config = dict(
    num_hidden_layers=8,
    hidden_size=320,
    hidden_act='swiglu',
    routed_scale=7.1,
    vocab_size=4096,
    norm_place='pre',
    positions='rope',
    rope_theta=10000.0,
    optimizer='soap_variant',
    schedule='wsd',
    train_tokens=1157000000,
)
Below are experts of layer 5 (counted from 0) of a mixture-of-experts language model. Rows are named down (a neuron's output weights, with its number) and show model dimensions 128-159. Each number is 128 + 24 x the weight over its row's rms, rounded and kept within 0 to 255. Numbers have three digits each.
Before each expert's rows: a language model's description of what the expert responds to. This comes from a sample of Wikipedia text that the model never trained on.

# expert 14
It responds to: Mid-name syllable pieces. Middle word pieces after a capital consonant in names and words, like Cesar, Auxiliary, Hokkaido, plus United before States.
down0:132174065063103144110105165112122123115164125100142194128129134108124074156132123152124125133149
down1:152137132135115138123167087093126119183134117112126122110174149151102141161158115165096146104135
down2:116118108163155166088112128154120089151120120127159121132156116174098132076171127117101113140160
down3:152172112168144131184109097150117151126147131117113110153123177166108098089123146088091108100125
down4:171117154139105115129139129101168171152124126135113143128177150146126106106138108110113089124131
down5:149138140117121150116073125109149086115147136142121157089153103119111148159146162112123101132142
down6:122106113122112093194141167100102148142169160131139131106119068121090142124139136112102112134103
down7:124143143094137106111143150142117113125133158157154101104145122074141155147148137154087168147169
down8:079115124106117123123108164194128090107158128152153101129172087135162129139104123116146151157148
down9:104110161118111136135132154119130152125190123103110131111156139135132110129126120084125152178135
down10:126166141134150107175157121149137120137152130110137167112125119123117109136152140112136109133111
down11:118103124140121113152123166109122142116096136117120126137130148070143139137116137124176120076107
down12:121153131169148143162113123139114148143162141144144124122151145123111111101147122116114106150143
down13:128117119112095134139159154098113139130159110087135101157141140073121111146132114159148092111118
down14:107143154135129080118112102150126123103151119149144139106127102071135163141075128126146098162166
down15:118141143118083137112122149120132092114136146089099096143146130142091144120100138110109135093106
down16:146170156128096090140114102133112128150174094122109121127148134137143080143098126087155122114129
down17:162092153184144157086114163138145156125125143118127119108148101150169134122094170136133126160130
down18:105122132124155141130149111139122114147122113122120133142092106147151139145135139105145140158120
down19:107159104144161092095107133136115137162111153110152097139129067112132121145152123130093165112096
down20:113114149127096112146159128119131144138147168157088103110107142085141110167109146128160114142098
down21:151138145138063072159145109130122128081130133123133162147133145092124162122159141128093147101121
down22:130106128100105123108116114132137097152146133128140121102139163118146133114139129166132132136127
down23:165107110155116167143137163129109086153145118126088083114112132142102097144119149155119148170182
down24:130173129110126099136114138123163131137106121107123127137181164098105076097138132163141102167136

# expert 4
It responds to: P and verb stems. Word-initial P in names and table abbreviations like PCT, P-I, plus stems such as mov, inv, manag, Commun.
down0:106113133130127113162139153105106106122081174102102113122092081108169100121112145155118137084110
down1:092130147154087085165151069175117115130124151148147158118131119140164124178149096114112125128139
down2:096102106167095100114130154107100118083157133126122139138134130129121147146119152173133129117160
down3:082121102114122096103133156141113148117111141128129140149125128141153158077146128133087112159131
down4:117118105116086135120129139124119109142129130087102122144133161106114132097105115126122136127138
down5:123124120098110145133175104151161127145125133143135090153167134142147134167121152126068141133138
down6:091166140127134158072158140101119121126132157110160129157133155126125175144103124128117120112059
down7:169150081134155112131111163135116108110133165164093159101094113111136140129121129116146153086114
down8:154132121144079086107152081119114140117069112130115173161149150130100169157110135135136144143118
down9:159143102088101133139119113136152112141108161108146162150167087117145139118149112104097124112095
down10:064123075168145117121142146173134122098096140152130173099152142129150110117140119149149156135177
down11:136203127134114128129111111142119175134146136087104141131132155094123123116178131123121139125094
down12:098117086150115150108142127098143165108173132120127139138078104159166145105064131174138156143107
down13:131151145104195159124096109158104153110101168145102161116128122164117142149154114136101141148172
down14:121105153162140133109124119087143167172135156152115147111156115138176131115156160124112100101130
down15:126100139070130116165132156116098130125115134138174124096121110099129139153142110163134134111169
down16:153152124140086123149142118129149099113144132111137114131126082101167181124151140128160098152173
down17:121144102181118156158093148117131109127146131142150105125144136119146114138136104103127087114150
down18:144121073148088116141113128191094135162114129104132157166110095070166102100149152122145172119099
down19:128144154142118083137125103097147153159136155147155149143129108147112138128071166064134133140171
down20:129127144136094113109088130161119100126141084119150151137104102149113111133145100120146139117085
down21:128127157135136103086158117111092128155113097102099107139145151157154097111114115127128146158130
down22:137187136127137152091084105107074108113168166141085160118152152110160119154111108144150118107149
down23:101090153091173134113086153134135149127130095071192144103163121142168138160106128112139081119165
down24:078136146162108150156109119125153154131173129162156135134136097090138099143155125183136131127177

# expert 20
It responds to: Place name endings. Place words and final pieces of place or surnames, such as city, town, County, York, Angeles, Bridgeport, Ontario.
down0:141124131106132137166109142101117137096190125152089074133153134150138171163128135111109123108061
down1:151132144139138119124158131138112109156108155096129164139143062144157106126116097116119137127158
down2:145135098085136155131148108102140154156112149128124162125122116129130126120158138141136125154104
down3:152128098123075155099115088132116094085137133129089156108166107140134124140144117134162197123125
down4:110112139155157114127143124125146131151119117122131070140093169086119153151111119133153140145154
down5:126120141126119113153107150135113145154117165124103097119159130168117103130136133133094135113153
down6:101125137092153113168123101131144140167155177116115115120141161192073139137151104142097159103112
down7:078099152110130131135097115154119106148146161150126146142112105111141089164155104154115128111111
down8:075156146137178181162119126121128103133120150123122153101118119136084142142116132141148134113132
down9:121151088111153117135139132068112144129127139155126114095125126111136103131156112100157120128094
down10:132114131095105162108122101105122136105139163120111142139172113145060119164118122126132149073122
down11:155122146110144125138144122071116170142161178170139133147147137116135165138126111136095132135068
down12:144129075159140097101121188168106168121133098147144114136069132112118134128136155119165147153114
down13:140127153105145201125121157091113117133206170128135081146148129148114114126107115148131102137166
down14:125164123130142116118167124129149193104165142147111144155158094133099129114131147115119075146149
down15:040087154104162130131117140121101138124146136090118100133146095093130142142117101115150131136174
down16:125105136104111133167119120100133144123134091105162127096170107147148141140147158149099131092138
down17:112104184120122128157137125116109119115153150121101118152110137133126109110129161122114123134103
down18:139111130147167108109146129151177181119098085117136126164130144154153149144119140100155120157154
down19:148149133140126093149133138084155138108141158080134118097094117141101112142106188123124129147181
down20:144126105125090124128089152115115150153169152155129162112134157164134148124110100171188103167114
down21:109101100139125106119138107142129158088162152103095091131123150135104081132153121137155126138157
down22:105136104117142114173115083130137172155152127074127124117153131162111114129159152110136139150100
down23:154078134120095154163162148081122123124109165108164115150125142117090158115133144129137112109141
down24:134131143167108133098124163135127133162133145164104124135171106072118140124109117181119135151119